config.yaml
n_layer: 12
d_model: 256
n_experts: 80
experts_per_token: 4
d_expert: 160
d_shared_expert: 0
activation: "squared_relu"
moe_layers: [1, 3, 5, 7, 9, 11]
router_score: "sigmoid"
normalize_top_k: true
routed_scale: 1.0
balance_loss: 0.0018
balance_bias: true
n_groups: 8
groups_per_token: 4
init_std_router: 0.0209
lr_router: 0.000582
vocab_size: 32768
norm: "layernorm"
norm_eps: 1e-05
tie_embeddings: false
optimizer: "soap_variant"
lr: 0.00411
beta1: 0.95
beta2: 0.99
grad_clip: 1.0
batch_tokens: [32768, 65536, 131072]
seq_len: 384
train_tokens: 313500000
steps: 4536
dataset: "wikipedia_en"
Below are experts of layer 7 (counted from 0) of a mixture-of-experts language model. Rows are named router (the router's row for the expert), down (a neuron's output weights, with its number) and show model dimensions 0-255. Each number is 128 + 24 x the weight over its row's rms, rounded and kept within 0 to 255.
After each expert's rows: a language model's description of what the expert responds to. This comes from a sample of Wikipedia text that the model never trained on.

# expert 24
router [130 122  76 123 148 122 172 115 165 150 116 116 107 110 156 146 127 102 159 147  95 151 108 143 166 166 153 134 140 187 123 108 121 103 135 137 103 120 125 128 150 120  99 108 146 101 131 119 156 137 145 132 114 134  81 110 109 108 140 145 143 110 131 159  87 105 150 167 104 145 146 143  86 104 138 133  97 186 135 152 136 131 124 122 109 122 134  96 135 135 108 146  72 142 128 125 135 131  96 146 107 102 124 142 127 109  76 109 107 126 102 162 143 135 134  98 119 131 143 103 123 158 158 154 114 124 140 117 102 133 109  68 101  96 124 133 114 153 133 112 140  49 135 142 123  99 118  97 113  80 147 139 133 154 143 124 123 102  83 134 149 157 121 132 138 137 147 104  99 137 126 158 117 169 138 112 155 176 101 163 127 103 137 128 109 126 122 144 102 140 112  65 110 132 149 144 134 160 151 105 139 127 158  97 122 128 108 115 130 122  89 126 182  91 115 145  99 131 115 107 120 140 129 127 202  83 143 123 136 120 149  77 144 125 107 152 219 150 161 147 123 151 120 109 131 126 105 137 110 151 156 163 161 131 141 148]
down0 [151 148 137 110 118 134  82  90 109 153 111 160 104 125 126 123 140 108 122 187 146 124 106 137  96 176 185 113  96  93 114 159 108 116 108 102 132 125 189 128 111 154 148 147 126 110  78 123 177 119 140 171 119 125  78 110 142 119 134  96 122 110 108 163 122  92 110 162 143 117 107 128 114 106  97 123 100 100 126  96 146 116 112 116  97 166 142 131 101 151  56 102 130 128 153  95 107 164 146 132 165  95 146 148 140  83 146 190  97 129 112 126 154  95 170 110 150 154  93 164 130 126 164 146 113 143 112  85 112 134 109 142 167 111 108 125 101 128 163 111 120  97 144 130 130 117 116 114 177 105 161  82 134 106 114 117 137 115 131 125  77 108 142 128 138 113 155 113 119 136 140 170 136 108 132 128 120 139 127 133 132 139 117 103 108 113 106  99 121 133 127 130 131 158 141 157 119 133 147 111 139 135 141 120 153 135 122 108 134 170 148 167 109 139 144 111 146 165 131 148 141 161 162 157 130 124  71 154 132 151 114 118 171  99 142 139 150 122 143 158 126 168 160 104 133 134 129 175 168 161  99 141 119 111 136 162]
What it handles: Country, state, city and institution names after in or of, such as United States, China, Canada, Texas, Province.

# expert 18
router [ 97  91 100 109 123 137 154 121 157 144 124 125 167 124 125 168 129 153 126 148 121 118 102 138 134 162 158 100 171 187 134 116 129 146 108 107 136 112 105 112 126  89 123 112 107 105 144 122 174 117 113 131 125 125  70 111 120 134 151 163 128 137 120 112 118 133 185 154 117 128 121 124 126 113 152 132 135 170 144 150 127 118 127 139 111 108 113 117 118 149 100 131  94 137 104 125 161 133 123 108 157 121  99 166 115 101  91 112  53  64 104 162 150 119 151 114 171 126 150 110 173 132 164 131 126 115 122 110 117 126  94  80 164 122 113 142 129 116 102 124 172  83 159 136 120 131 140 121  86 128 134  86 132 130 132 134 115 135 124 120 111 118 108 120 112 147 114 107 122  93 129 138 130 152 115  94 135 207  93 166 147  70 157 137 134 124 102 104 157 148  76 103 102 149 114 155 112 175 145 102 132 107 135 113 123 135 137 133 131 116  92 114 124 108 123 118 154 139 116 104 105 162 164 126 158 125 111 106 105 135 137 132 104  93 121 130 201 168 153 151 133 132 115  86 131 160 115 130  94 163 140 160 142 156  97 175]
down0 [137 176 126 130  96 148 123  92 112 147  96 123  79 165 144 113 128 138 133  84 120  99 149 133 138 119 106 120 192  98 134 131 131 135 126 136 133 158 131 154 139 112 132 144 122 140 166 157 110 147 169 122 108 164 114 136 117 111 104 159 152 113 155 158  89  83 168 126 111 183 110  66 165 106 159 101 120 138 101 104 109 167  94 107 135 181 133 109 125 140 152 158 151  95 118 147 110 111 177 155 121 109 126 127 141 116 132 118 107 144 105  78 119 151 126 150 109 135 112 106 111 145 135 132 148 157 123 117 156 124 110 108 138 109 170 124  96 120 134 106 166  88 115 105 129 107 118 137 133 153 149 100  77 141 133 153 111 114 120 166 125  86 168 104 106 112 108 104 122 158 116 151 144 113 121  90 149 127 100 129 145 155 128  92  94 159 116 184 108 152 155 127 115 132  96  99 138 140 162 136 156 103 113 152 146 119 131 144 126 139  99 145 138 118 130 113 100 155 183  92 147 142 146 117 130 140 108 117 101 108  97 142  92 117 167 146 143 109 119  90 101 161 143 151 156  77 159 169 132 151 128 161 115 153 147 162]
What it handles: Digits, ordinal suffixes and cell separators in sports and statistics tables, such as 4th, 3rd, goal totals, FW, MF, DF.

# expert 36
router [113 106  93 138 103 134 159  99 126 153 112 122 125 118 126 157 131 118 105 129  99 110 103 123 122 164 157 125 172 186 123 133 124 150  95 120 116 125 105 154 112 122 108 115 121 123 152 123 200 133 120 157 135 131  69  95 144 136 138 138 141 140 146 118 106 107 135 136  78 140 160 154  79  92 157 130 149 169  97 120 184 140 145 135 105 128 148 116 149 127 135 149 113 129 109 130 132 133 111 121 143  76 102 155 128 138  86 104 118 101  36 144 120 136 157 116 122 126 146  88 128 150 167 148 118 127 146 100 116 143 116 101 133 135 123 144 124 102 119 143 179  73 165 160 122 121 109  96 121 106 134 123 122 143 142 133 131 114  94 128 113 167 115 116  92 132 160 115 110 107 101 138 127 135 164 100 143 189 104 162 130  64 161  98 129 115  96 111 141 120 114 110  99 118 123  81 106 168 160 106 136 140 130 103 133 131 138  96 135 114  99  99 136 117  97 124 134 126 119 111 101 164 143  91 156 116 109 129 125 133 107 136 132  90 114 150 178 153 141 158 134 135 111  98 139 144 144 153 138 148 156 169 164 152 129 187]
down0 [155 130 189 107  44 119  86 130 109 159 137 158 123 112 142 136 141  94 174 142 145 148 146 142 127 100 125 121 147 108 114 134 119 139 189 131 143 122  89 169 124 118 157 151  99 121 114 107 111 135  85 106 100 131 147 168 137 129  95 109  84 144 147 128 147  70 153 129 151 115  95 109 106 167 135 145 105 110 105 155  84 133 131 144 160  96 142 161 152 137  84 126 111 133 119  99 125  93 154 127 119 122 134 119 101 130 112 150 161 139 204 110 139 146 133 116 136 134 137 133 144 146 120 124 130 135 137 108 105 117 190 180 118 133 127 130 113 143 149  97 102 144  95 112 125 154 135 112 117  98 125 123 174 138 139 134 110 133 193 111 111 108 104 123 102 149 118 140 104 114 147 131 152 162 134 158 115 127 116 111 130 153 161 145 117 137 133 160 143 175 103 142 144 165 128 140  91  72 115 146 114 119 155 124 120 111 157 112 146 143 155 132 124 142 134 109 161  99 130 154 162 119  67  95 124 127 126  97 165 146 145 167 126 154 162  98 124 144 118 120 124 124 128 171 139 127 126 129 144 112 122 193 140 111 157  94]
What it handles: Numbers and dash placeholders in tables and lists, such as minor-planet catalogue numbers, vote counts, percentages, and — | — cells.

# expert 29
router [120 100 129 177 122 128 135 122 160 117 120 109 152 106 110 141 143 128 152 133  93 177  96  97 152 153 155 173 140 144 127 118 127 125 160 186 116 154 121 145 144 118  96 145 138 127 140 143 149 162 109 118 120 132 111 123 104 159 143 110 117  71 102 145 110  92 186 140 132 147 119 111 126 101 121 134 122 133 140 126 171 119 105 130 106 131 134  97 104 138 153 120  90 151 126 126 129 163 113 135 113  94  92 135 140 155 154  86 142  94 115 204 140  68 169 103 133 173 131 153 136 143 121 116 123 133 141 126 139  97 126  75 136 101 148 159 107 142 107  80 161 108 170 151 112 100 100 131 126  98 162 133 134 125 102 128 116 113 125  81  89 171 117 127 115 145 147 113 111  79 147 133 121 128 132 107 132 120  94 160 151  99 138 108 101 137 137  99 171 136 129 116 138 125 162 142 155 136 142 119  97 138 166 113 122 130 145 126 119 126 112 104 136 118  97 122 123  92  84 158 153 143 129  89 152  91 117 120 144 104 148 112 138 102  88 104 177 136 158 136 128 110 109  80 108 164 146 165 126 134 194 140 145 149 152 175]
down0 [119 106 149  80 120 103 154 112 116 122 122 123 108 137 152 110 117 115 118 114 152 132 130 127 134 114  74 128 103 106 145 132 155 145 159 113  83 135 126 132 145 180 113 145 128 124 122 143 158  99 127 126 117 140 146 134  92 159 107 105 129 112 163 156  74 121  99 167 160 136  95 116 149 121  85 101 117  97 170 121 110 138 115 142 151 123 111 100 140  85 158 125 133 154 162 150 131 141 134 187 141 129 143 130 100 153 121 172 150 114 129 113 167 151 120 158 145 108 131 113 145 101 129 132 168 161 105  96 139  92  72 130 130 128 162  91 178 117 142 115 110 137 136 152 120 180  86 168 118 141 112 123 138 121 125  97 104  96 104 138 129 142 131 145 113 145 130 158 109  95 117 115 143 150 136 187 118 132 108 116  89 100 138 116 142 130 156 102 122 122 149 103 122 103 132 146 122 131 154 119 157 136 142 163 168 192 127 153  83  92  53 150 109 145  97 130 124 110 145 150  84 117 123 110 136  99 106 153 156 101 106 132 111  99  83 170 131 101 105 106 117 142  78  93 116 122 129 111 100 159  98 105 122 117 164 114]
What it handles: Last three digits of years after 1 or 2, such as 864, 013, 024, plus some verbs and nouns ending a phrase: died, games.

# expert 47
router [135 100  91 164  64  94 163  57 154 162 132 137 143 140 138 128 117 131 120 170 139 148  90 102 130 148 155  99 155 163 106 114 164 156 164  99 141 146 114 112  98 149 122  66 136 159 129 103 151 153 121 114 135 177  93 100 111 136 124 134 131 113 109 131 103 124 144 130 122 126 145 146 126 120 121  98  93 137 131 137 145  99 140 146  97 110 153 104 101 150 108 174 110 162 124  83 117 128 137 129 130  92 117 152  84  86 111  88 113 129 134 157  81 136 159 137 106 132 153 120 147 134 145 119 115  88 129 136 114 130  81 103 117  99 152 141 125 145 147 157 144 108 108 161 127 128 171 116 113 120 129 141 187 124 114 111 123 118  92  99 130 146 154  89 130 160 120 123 111 102 170 102 116 117 137 119 156 147  89 126 157 148 130 129 139 121 109 123  97 190 115 118 107 154 154 119 153 169 126 118  96 142 129 127 102 111 110 143 122 128  85 121 159  70 110 160 135  71 101 114 138 119 143 163 155  96  92 168 156 148 152 127 159 129 128 147 119 142 101 127 145  99 106  86  93 145 143 145 127 125 151 135 155 144 122 132]
down0 [111  88 108 119 128 108 129 156 126 124 144 156 174 140 123 107  84 114 153 140 103 111 121  71 123 136 127 170 100 116 117 124 124 116  94 168 122 135 152 130 153 155 112 127 135  95 171 117 138 116 109 117 125 144 127 143 150 131 121 122 113 145  96 159 144  90 130 154 153 161  98  77 113 150 143 164 101 118 104 123  83 159 150 123 164 133 180  99 131 130 145  80  78 130  65 114 172 106 164 145 165 151 115 120 142 111 140 108 155 115 131 118 103 119 121 118 111 122 124 145 128 165  94 150 152 130 144 135 141 136  96  78 112 136 120 112 126 116 152 140  93 138  94 112 134 132 114 168 106 124 104 103 137 129  94  93 166 168 106 174 125 153 130 113 125 141 125 120 109 138 148 172 173 123  79 150 107 112 119 115 119 148 115 181 185 127 120 116  91  91 146 121 146 148 133 134 113 131 164 110 107 159 111 135  93 163 166 134 112  94 154 115 122 126 150 151 159 115 152  82 114 150 124 158 132 102 131 118 109 153 141 134 121 146 164 123 110 133 144 120 145 102 198 142 142 132 112 142  92 153 121  73 129 149 159  93]
What it handles: Parts of American institution and place names after in, at, from, such as University of, United States, St., County, North Carolina.

# expert 32
router [124 121 140 147  98 107 137 129 134  98 127 167 118 114 104  97 101 104 153 159  89 115  97 106 139 130 156 127 146 144  77 135 167 128 170 142 103 155 118 132 103 202 138  94 118 126 150 169 130 145 135 118 139 154 120 132 131 114  98  95 122  89 128 106  98 103 168 156 135 128 147 152 146 107 163 121 104 123 103 123 140 104  99 153  78 111 113 150  85 118 133 139 125 134 156  90 194 123  91  95  88 131 115 166 112 133 133 124 138 112  82 169 162 104 139 100 139 132 122 117 146 148 125  99 154  91 138 121  94 107 154 136 177 139 133 142  78 143 150 134 119 126 157 140 170 170 154  79 139 111 137 120 136 110 138 142 127 110 118 120  95 113 150 112 118 128 123 104  99  89  80 139 112 132 165 126 121 137 122 158 103 117 126 120 102 123 115 155 147 138 164 137 134 124 194  91 132 154 134  90  82 127 134 156 112 127 125  88 117 142 137 119 160  91  94 129 118 120  81 115 104 137 142 127 182 107 111 156 138 125 168 115  93 132 142 124 111 138 154 119 143 153 121 133  96 166 135 142 170 140 139 123 162 187 133 131]
down0 [168 139  84 141 130 120 102 136 170 127 111 126 143 148  74 161 108 147 104  82 114 104 123  85 159  90  88 118  86 112  79 121 103 131 109 121 168 118 102 166 140 132 129 153 119 127 147 117 166 163  98  90 148  97 183 117 136 116 113 115 162 145 132 101 126 117 123 154 134  89 142 126 149 102 162 159 119 144 108 156 126  85 119 125 147 119  81 166 145 128 178 103 158 121 141 128 179  96 117 140 136 112  98 114 140 148  85 155  97 168 156 128 147 137 111 110 125  93  99 154 104 152 126 114 124 130 105 127 118 117 146 121 124 154 138 128 122 109 128  95 134 133 158 110 144 150 136 124 124 111  85 140 169 153 121 106 127 106 128 102 120 148 109 143 124 129 119  96 144 117 158 101 120 154 108 160 105 124 145 143 108 120  96 132 142 102  98 172 138  92 112 140 163 110 121 177  91 129 145 102  91 167 129  97 151  95 110 138 156 115 157 109 172 179 143 154 106 102 115 149 119  99 157 143 149  95 132 128 143 129 135 124  83  86  94 165 151  75 121 109 120 153 140 144 130 152 119 136 126 110 177 123 133 156  98 134]
What it handles: Prepositions and past-tense verbs after a subject in narrative, as in he fled, returned to, decided to, washed up on, due to.

# expert 35
router [101 123 108 110 135 128 129  85 172 129 140 103 152 144  93  91 146 139 127 161 134  99 112 126 123 155 166 152 171 154 162 128 125 220 109 122  98  96  52 115 112 206  91 106 121 144 159 138 130 156  99 123 116  98  90 139 128 115 148 122 107  96 119 139 124 120 162 158 105 135 129 113 137 136 129 160 150 151 125  91 182 137 103 128  88 147  88 105  89 118 102 110 129 137 142 119 141 129  84  93 131  99 130 154 184  95 108 104 118  70 101 135 133 129 138 163 125 144 162 122 132 123 107 123 110 100 144 121 113 132  99 136 127 146 125 181  86 107 120 113 122 137 117 124 122 159 140 128 113 115 127  96 145 124 139 144 107  99 114 138  79 140 115 117 124 126 151 115  65 138 110 111 103 162 136  99 158 180  96 155 165  75 167 136 125 141 135  99 130 146 112 105 112 176 121 146 136 167 127 135 138 130 121 117 136 143 130 137  92 121 129  93 116 125 116 113 148 113 138 140 147 135 133 132 123 118 145 134 138 115 145 131 151 140 141 130 100 171 130 161 115 140 106 120 106 143 197 129 154 134 138 129 127 147 107 150]
down0 [187 164 137 151 152  90  77 125 123 144 145 108 125 130  95 125 127 123 163 135 113 105 108 131 152 205 142 111 115 144 107 166 132 122 127 155 117 132 147 133 140 157 125 164 123 159 109 114 101 131 192  67 153 104 158 162 101 115 117 157 124 113 164 145  79 115 140 104 137 111 167 139  96  72 134 146  97 142 167  99 124 112 132 120 132 135 108 143 100 125 135  81 130 125  97 120 131 119 145  85 128 118 150  97  83 160 129 125 161 128 144 134 164 139 130 140 100 154 124 137  92 123 124 163 136 111 121 137 119  84 138 162 101 121 165 131 127 105 144  89 121 144 128 122 118  68 108  99 150 117 142 147 129 117  93 122 146  87 177 109 170 103 118 114 145 111  82 157 120 120 138  90 114 104 141 105  70 113 132 170 122 139 129 157  98 174 140 160 110 111 140 135 142 103  94 117 114 160 106 118 141  96 148 156 160 151 125 149 101 122 152 141 144 122 142 103 136 142 161 145  93 154 109  81 136 152 111 154 122 132  92 122 108 160 111 111 127 116 107  89 123 103 107 128 146 126 116 102 159  96 118 153 125 137 141 140]
What it handles: Punctuation, units and brackets right after a number in measurements and tables, such as ft, in (, °, km^, | +.

# expert 63
router [126 113 118 155 121 116 127 160 135 109  85 113 124 182 135  96 120  91 113 135  94 109 125  95 197 147 133 138  95 187 135 150 170 144 189 135 126 150  59 116 124 148 134 109 139 121 158 135 163 144 145 157 147 175 100 112 105 125 136 140  86 117 113 163  95 113 157 136 120  93  97 133 116 119 150 129 168 165 169 162 159 136 140 113 104 100 124 111 143 145 137 112 120 144 125 141 141 111 102 100 100 145 157 128 108  91 143 115  99 137  81 168 150  99 136 133 131 149 142 115  90 149 121 112 131  82 118 155 101  64 114 131 131 125 117 112 101  94 112 137 143  87 120 113 111 109 145 115 112 114 162 106 158 144  93 137 136  98 121 137  96 121 152  69 121 106  96 112 125 108 137 113 120 183 139  94  99 190 134 146 139 104 176 140 115 134 114 111 142 136 146 100 105 150 146  96 115 150 139 120 113 137 124 118 143 131 130  78  84 143 115 122 117 102 103 152 134 134 109 102 103 158 156 122 104 134 101 102 154 135 155 128  95 166 117 167 142 155 145 120 135 114 141 137  96 146 120 115 138 158 145 147 149 154 118 143]
down0 [120 114  78 118 120 129 168 133 123 139 100 109 138 140 112 121 136 120 130 124  95 112  87 118 133  54 151 157 142 155  97 114 127 131 136 146 155  89 109 108 156 121 138 140 134 138 113 155 152 122 127 118 126 107 139 102 142 137 176 147 121 136 127  95 188 144 142 159 136  90  91 122  86 152 106  98 130 109 146 165 139 151 115 112  93 102 137 113 132 121  85 122 120  93 131 128 162 132 121 140 121 111 121 161  96 129 110 140  80 135 119 196 100 148 108 124 170 183 168  96 143 136  76 154 132  79 160  88 132 128 148 172 138 153 156 140 137 123 117 113 104 146 163 116 161 141 155 123 113 133 166 140 136 122 161 117  94 138 168 146 159 115 141 127 137 152 145 135 162 127 172 148 128 109 174  97 150 100 134 160 156 162 173 120 168 139 140 104 149 141 111 136 115 155 158 120 143 145 133 114 174 132 135 141 126 114 122 102 115 151 137 107 141 123 105 157 139 133 166  98 142  70 138 112 133 154  73 168 120 111 102 180 137 138 144 132 116 170 141 122 112 149 106 142 120 107 144 165 107 150 126 105 123 141 101  94]
What it handles: Single capital letters beginning names after table pipes, commas or line starts, such as "| A"jax, "H"oon, "D"wyer.

# expert 56
router [103 139 135 148  92 127 132 115 132 161 124 159 124 113 114 115 106 154 131 200 108 128  96 114 113 136 164 148 160 148 101 159 149 156 177 111 124 141 117 141  97 182 165  73 115 109 133 128 146 134 130 101 135 136 110 110  94 119 105  95 119  98 122 108 146 110 149 181 116 130 144 138 132 121 136 133 119 165  98 117 144 147 101 144  75 102 124 110  98 143 120 177 119 116 165 125 152 117 101  67  88 117 107 144  99 140 115 104 128 101  89 167 147 105 154 113 125 111 116 117 129 132 119 111 140 114 168  87 108 120 132 124 154 143 145 131  80 140 155 161 123 129 145 145 161 136 139  95 133 113 144 133 134  83 161 153 158 105 110 120  68  79 120  81 137 109 120 123 103 106 129 160 103 166 132 127 143 142 131 158  90 128 140 124 110 111 141 139 122 138 146 144 139 117 167 100 123 133 127  99  89 132 178 164 121 143 161  96 114 135 123 116 156  93  93 154 143 118  92 120 111 141 124 156 141 115  84 161 145 162 156 102  98 149 129 118 110 118 140 180 104 171 132 105 103 159 144 158 165 135 130 119 153 179 144 143]
down0 [139 138 100 116 161 134 142 103 142 132 142 117  93 137  95 118 137 108 145 128 208 156 124 127 148  69  98 114 139 141 132  91 185 162 135 174 102 157 116 118 148 156 114  96 168 129 112 119 113  91 158  92 125 131 125 137 110 177 119 175 127 130 109 112 148 101 118 143 115 149 107 107 147 114 109 103 100 166 117 149 104 127 103  88 118 161 136 141 159 160  98 166 134 144  94 161 111 119  97 112  66 149 139 114 170 119 126 110 159 128 144 109 166 134 114 168 127 114 139 133 135 132 137 151 148 125 138 141 152 146 138 104 116 139 130 107 130 133  90 110 106 157 112 164 130 112 126 123 160 139 106 144 131 130 163 105  94 166 144 138  99 142 132 126 128 132  89 143 153 111 115  60 141 126 127 120 105 149 136 121 105 179 118 117 151  87 137 142 140 104 121 126  90 152 105 133 164 107 175 135 142 115 141  97 119  85 155 155 132 116 103 129 165 123 154 135 127 139 148 149 120 155  74 198 113 141 160 134 125 138 125 141 137 124 161 161  90 100 106 140 143 149 144 140 143 141  92 116 140 114 143  58 128 100 106 153]
What it handles: Prepositions and verbs tying a noun to its complement, mostly of, for, with, by, between, including, as in a terrace of houses.

# expert 49
router [ 86 150 122 140 123  89 142  94 148 138 107 115 107 173  67  96 116 117 144 119 104  82 103 120 195 143 126  89 100 158  90 142 179 133 168 125 109 152 100 109 148 149 153 134 163 136 135 138 130 115 196 103 126 128 102 134 120 137 111 116 121 111 145  95  73 127 162 189 155 117 103 142 115 163 107 128 113 147  97 103 133 142 120 118 110 136 142 110 145 133 133 179  80 132 118 107 130 155 106 156 130 117 121 130 118 138 163 106 120  96 117 122 101 108 162 105 141 118 186 139 153 158 125 128 121 115 188 136 133 107  95  94 145 145 141 144  74 114 132 136 136  88 140 131 162  95 117 126 134 134 136  99 143 159 108 152 112 143 128 115 115 125 128 145 121 115  97 114 107 138 132 156  92 203 166  81 138 132  92 150 191 105 136 133 109 110 139 164 126 158 102 138  98 174 129 109  91 139 160 136 122 157 163 125 137 100 123 120  99 147 106 100 139  96  99 114 135 128 115 137 151 143 138 143 146 122 143 118 113 124 120 155 108 154 115 168 128 137 142 110 150 107 102 132 124 165 118 147 135 112 129 162 123 144 104 120]
down0 [166 148 143 141 101 156 126 159 126 100 151  89 141 108 113 123 130 150 145 122 162 165  94 116 120 136 166 109 161 140 156  83 157 119 122 107 133 143 108  91  98 144 177 137 155 156 111 115 147 100 119 136 122 101 140  99 132  99 111  91 129  99 129 115 143 112 106 158 135 155 130 125 121 128 146 173 183 148  94 123 108 148  76 168 131 130 125 156  98 162 145 164 151 135 122 111 138  95 125 137 137 105 118 138 149  94 133  98 149 149 166 116  97 129 131 150 112 162 134  96 162 124 145 143 151 113 142 178 107 124 120 100 108 130 152 156 104 144 136 148 123  88 192  98 113 111 123 141  89 121 100 101 156 157  74 146 156  92 155 142 128 101 105  95 101 150 118 111 113 184 122 163 122 106 126 100 122 118 119 192 128 151 172 116 133 130 100  93 123 126 158  69 104 125 163 113 110 113 134 120 135 131 151 104 142 151 100 128 154 106 135 140 125 122 145 140 106 123  94  95 123 159 167 142 131 124 141 134 123  98 116  71 140 145 127 127 169 134  88 160 110 168 145 133 170 135 118  89 117 158 136  98 114 137 147 153]
What it handles: Inner syllable pieces of South Asian, Slavic and other foreign personal names, such as Rab-ind-ranath, Chak-rab-arti, Suro-v, Far-han.

# expert 34
router [143  90 141 110 114 104 176 135 161 134  99 146 112 126 133 111 143  97 166 133 123 109 128 112 154 129 151 130 110 131 117 116 130 160 108 137 120 150 111 148 131 145 140 145 135 142 137 123 134 129 137 110 138 132 121 120 110 126 105 125 112 115 106 180  79  99 135 144 152 139 119  90 120 130 173 165 117 134 149 164 129 151 115 173 125 133  99 156 102 154 104 134 118 156 115 112 186 120 122 106 144 110 115 162 128  88 105 108 154 109  45 142  85  89 149 123 135 156 159 137 139 116 132 158 112 135 156 124 120  88 115  54 125 157 118 176 117 119  95 142 129 119 124 109 121 120 101  96 124 101 164  92 121 122 155 111 108 115  92 140 133 141 137 111 137 113 135 141 154 120 122 172  99 126 152 107 152 143  90 178 107 117 126 130 121 104  77 184 116 169  98 123  68 121 140 112 121 159 165  77 130 163 148 123 138 121 106 112  81 151 144 112 155 135  89 136 147 106  78 159 144 157 177 130 131 112  93 158 110 117 100 132  87 153 145 148 132 154 144 124 149 114 150 119 104 147 110 164 148 164 120 168 116 140 110 145]
down0 [143  80 129 136 117 124 130 126 165 160 129 136 122 139 146 165 121 131 135 108 142 101 101 100  94  89 121 146 165 134 110 143 146 116 160 114 137 178 126 160 121 107 124  79 107 103 117 135 122 104 108  97 116 122 132 161 135 126 132 134 191 141 144 142  99 131 174 109 149 155 155  98 133 116 103 142 165 145 129 134 144 125 127 120 124 144 103 120 103 164 119 146 146 132 141 131 133  79 130 122 155 161 154 142  75  88 140  85 141 142 179 136 125  87 144 147 146 146 152 156 100 140 120 160 102 149 120 115 156 128 139 127 127 186 115  97 133 150 103 108 123 175 112  86 129 113 126 131 105 113 155 143 125 132 167 168 146 195 130 145 125 108  98 105 118 151 132  98 111 166 136 138 164 108 169 163 142 106 119 123 118 117 150 116 127  98 167 117 106 141  97  99 189 143 114 105 107 175 141 124 132 110 115 155 125 119 136 123 113 172 112 155 151 155  71 133 138 145 115 117  91 127 118 108 160 126 164 164 125 141 109 171 146 181 151  80 120 108  97 134 103 155 122 135 121 144  76 144 132 119 140 132 102  95 174 110]
What it handles: Possessive 's and determiners like his, its, their and the, which usually come before nouns such as son, work, own.

# expert 57
router [146 129 149 128  92 123 138 126 131 149 149 130 104 137 131 125 122 169 152 153 124 109  97  83 158 151 143 100  90 134 124 149 173 121 140 153 131 120 138 125  95 125 137  96 158 116 155 131 147 152 162 138 135 175 107  68  93 118 164 113 115 122 122 113 107 108 176 104 131 104  79 134 146 138 128 154 108 141  87 154 128 128 108 108 118 102 135  92 113 145 133 143 122 128 141 144 145 137 104 111 131  99 119 143 146 167  63 107 125  98 136 121 110 124 145 154 162 116 121  94 137 111 116 174 137 106 168 108 105 122  95 116 134 143 122 187 148 120 150 124 103 135 109 154 126 177 183 119 108  89 156 107 119 117 121 111  77 121 133 105 118  59 129 128  72 164 117 106 112 111  90 128 125 122 178 111 139 109 122 137 181 104 148  83 148 116 117 165 146 160  95 153 113 167 118 100 127 145 136  85 105 107 121 151 123 167 132 124 110 118 142 107 127 140 127 109 163 129 122 139 158 154 163  96 125 124 111 125 180  96 112 134 106 145 111 142 156 153 111 129 141  73 111 122 143 148 142 122 126 134 166  89 188 145 129 137]
down0 [123 130 112 116 149 152 113 148 135 121 138  98 140  90 153 120 109 137  95 169 125 120 156 140 112 143 130 122  83 130 134 119  95 112 137 112  94 118 184 108  88  98 116 163 180 125 118  69 127 141 118 156 107 158 143 142 134  75 123 130 100  99 112 127 125 124 178 119 129 109 127 109 108  92 126 181 125 153 126 176  88 115 168 171 107 128 138 140 133 103 142 123 157 107 133 119 171 143 114 156 160 133 130  57 117 116 118  94 176  91  93 155 152 123 131 156  90 137 142 118 148 142 130 140 103 122  92 116 138 113 133 112 165  86  90  91 124 119 117 151 137 139 127 111 114 121 163 111 117 123  81  99 108 145 109 173  81 137  94 114  90 118 136 135 123 149  78 137 112 113 160 137 151 132 129  91 146 146 126 189 144 134 114 123 145 124 117 110 148 112 100 147 126 143  87 151 158  97 141 140 143 123 147 101 119 119 154 178 123 177 113 150 105 106 133 137 102 132 125 139 124 135 151 128 158 143 150 150 119 146 140  98 142 144 127 171 115 121 139 137 177 147 145 157 135 125 153 162  76 176 127 143  87 109 130 146]
What it handles: Word-initial stems like hom-, hem-, arch-, med-, -olog- that precede suffixes such as -ic, -ical, -ology, for example homicide and hemorrhage.

# expert 14
router [134  56 117 144 125 126 150 108 145 129 129 128 115 110 136 143 137 158 135 130 119 133 105 128 161 145 125 115 154 133 132 145 111 177 148 123 114 156 130 132 119 114 143 133 104 104 131 120 167 124 127 122 143 134 100  76 113 108 114 129 135 147 124 144  91 105 204 134 127 130 144 110 127 115 140 131 151 135 139 103 164 118 117 199 113 118 106 108 124 114 127 125 112 142 157 116 186 123  96 102 134 104  65 176 116 107  82 122  87  81 106 132 104  83 111 120 123 126 114  98 143 153 173 146  99 141 153 131 117 122 120 102 164 124 116 145  95 125  97 156 147 113 138 177 131 129 144 116  96 130 152 147 140 103 124 150  64  98 113 157 115 140  91 125 101 106 114 113 110 117 122 151 127 148 116 113 155 147 123 147 111 114 139 136 113 108  81 136 103 112 125 130 108 119 156 145 150 179 119 114 105  94 106 127 140 142 114 140  93 121 112  90 137 101  76 103 111 121  85  98 165 192 202 168 125 112 132 127 103 155 146 144 130 139 152 157 132 145 123  87 143  85 128 145 117 141 145 174 121 167 163 131 114 167 140 149]
down0 [136 115 136 119 130  91 127 177 130 124 116 114 162 116  97 111 137 152 121 133 138 114 118 146 140 111 149 120 110  85 146 150 134 142 132 116 135 104 150 140 126 124 169 180 110 142 104 118 117 122  73 124 116 115 195 140  83 113 160 130 153 137 124 113 106 140 148 161 128 114  79 144  98 129 161 131 107 105  99 145 108  76 111 139 158 141 127 118 145 141 120 130 110 130 126 142 148 173  76 109 111 104 118  49 127 113  76 112 137  92 153 152 145 102 155 139 129 148 134 141 143 142 119 143 124 146 147 129  89 132 124 139 125 114 119 148 168 123 124 115 164 150 135 148 142 160 115 135 184 148 164 165 174 138 141 119 114 130 161 102 173 137 133 142  79 107 100 153 147 130 154 143 116 134 149 126 143 118 146 146 122 106 126 118 135 101 163 163 154  71 134  92 162 116 126 130 163 101 138 131  99 165 151  98 108 132 135 131 137 134  90 176 101 134 148 117 134 148  94 147  94 133 103 110 178 149  88 123 114  92 130 146 112 120  84  95 138 131  86 134 124 105 157 111 143 130  85 191 134 171 164 162 160 128 129 122]
What it handles: Determiners and words opening sentences or table header rows, such as The, This, These, However, and header cells like | No., | Date, | Year.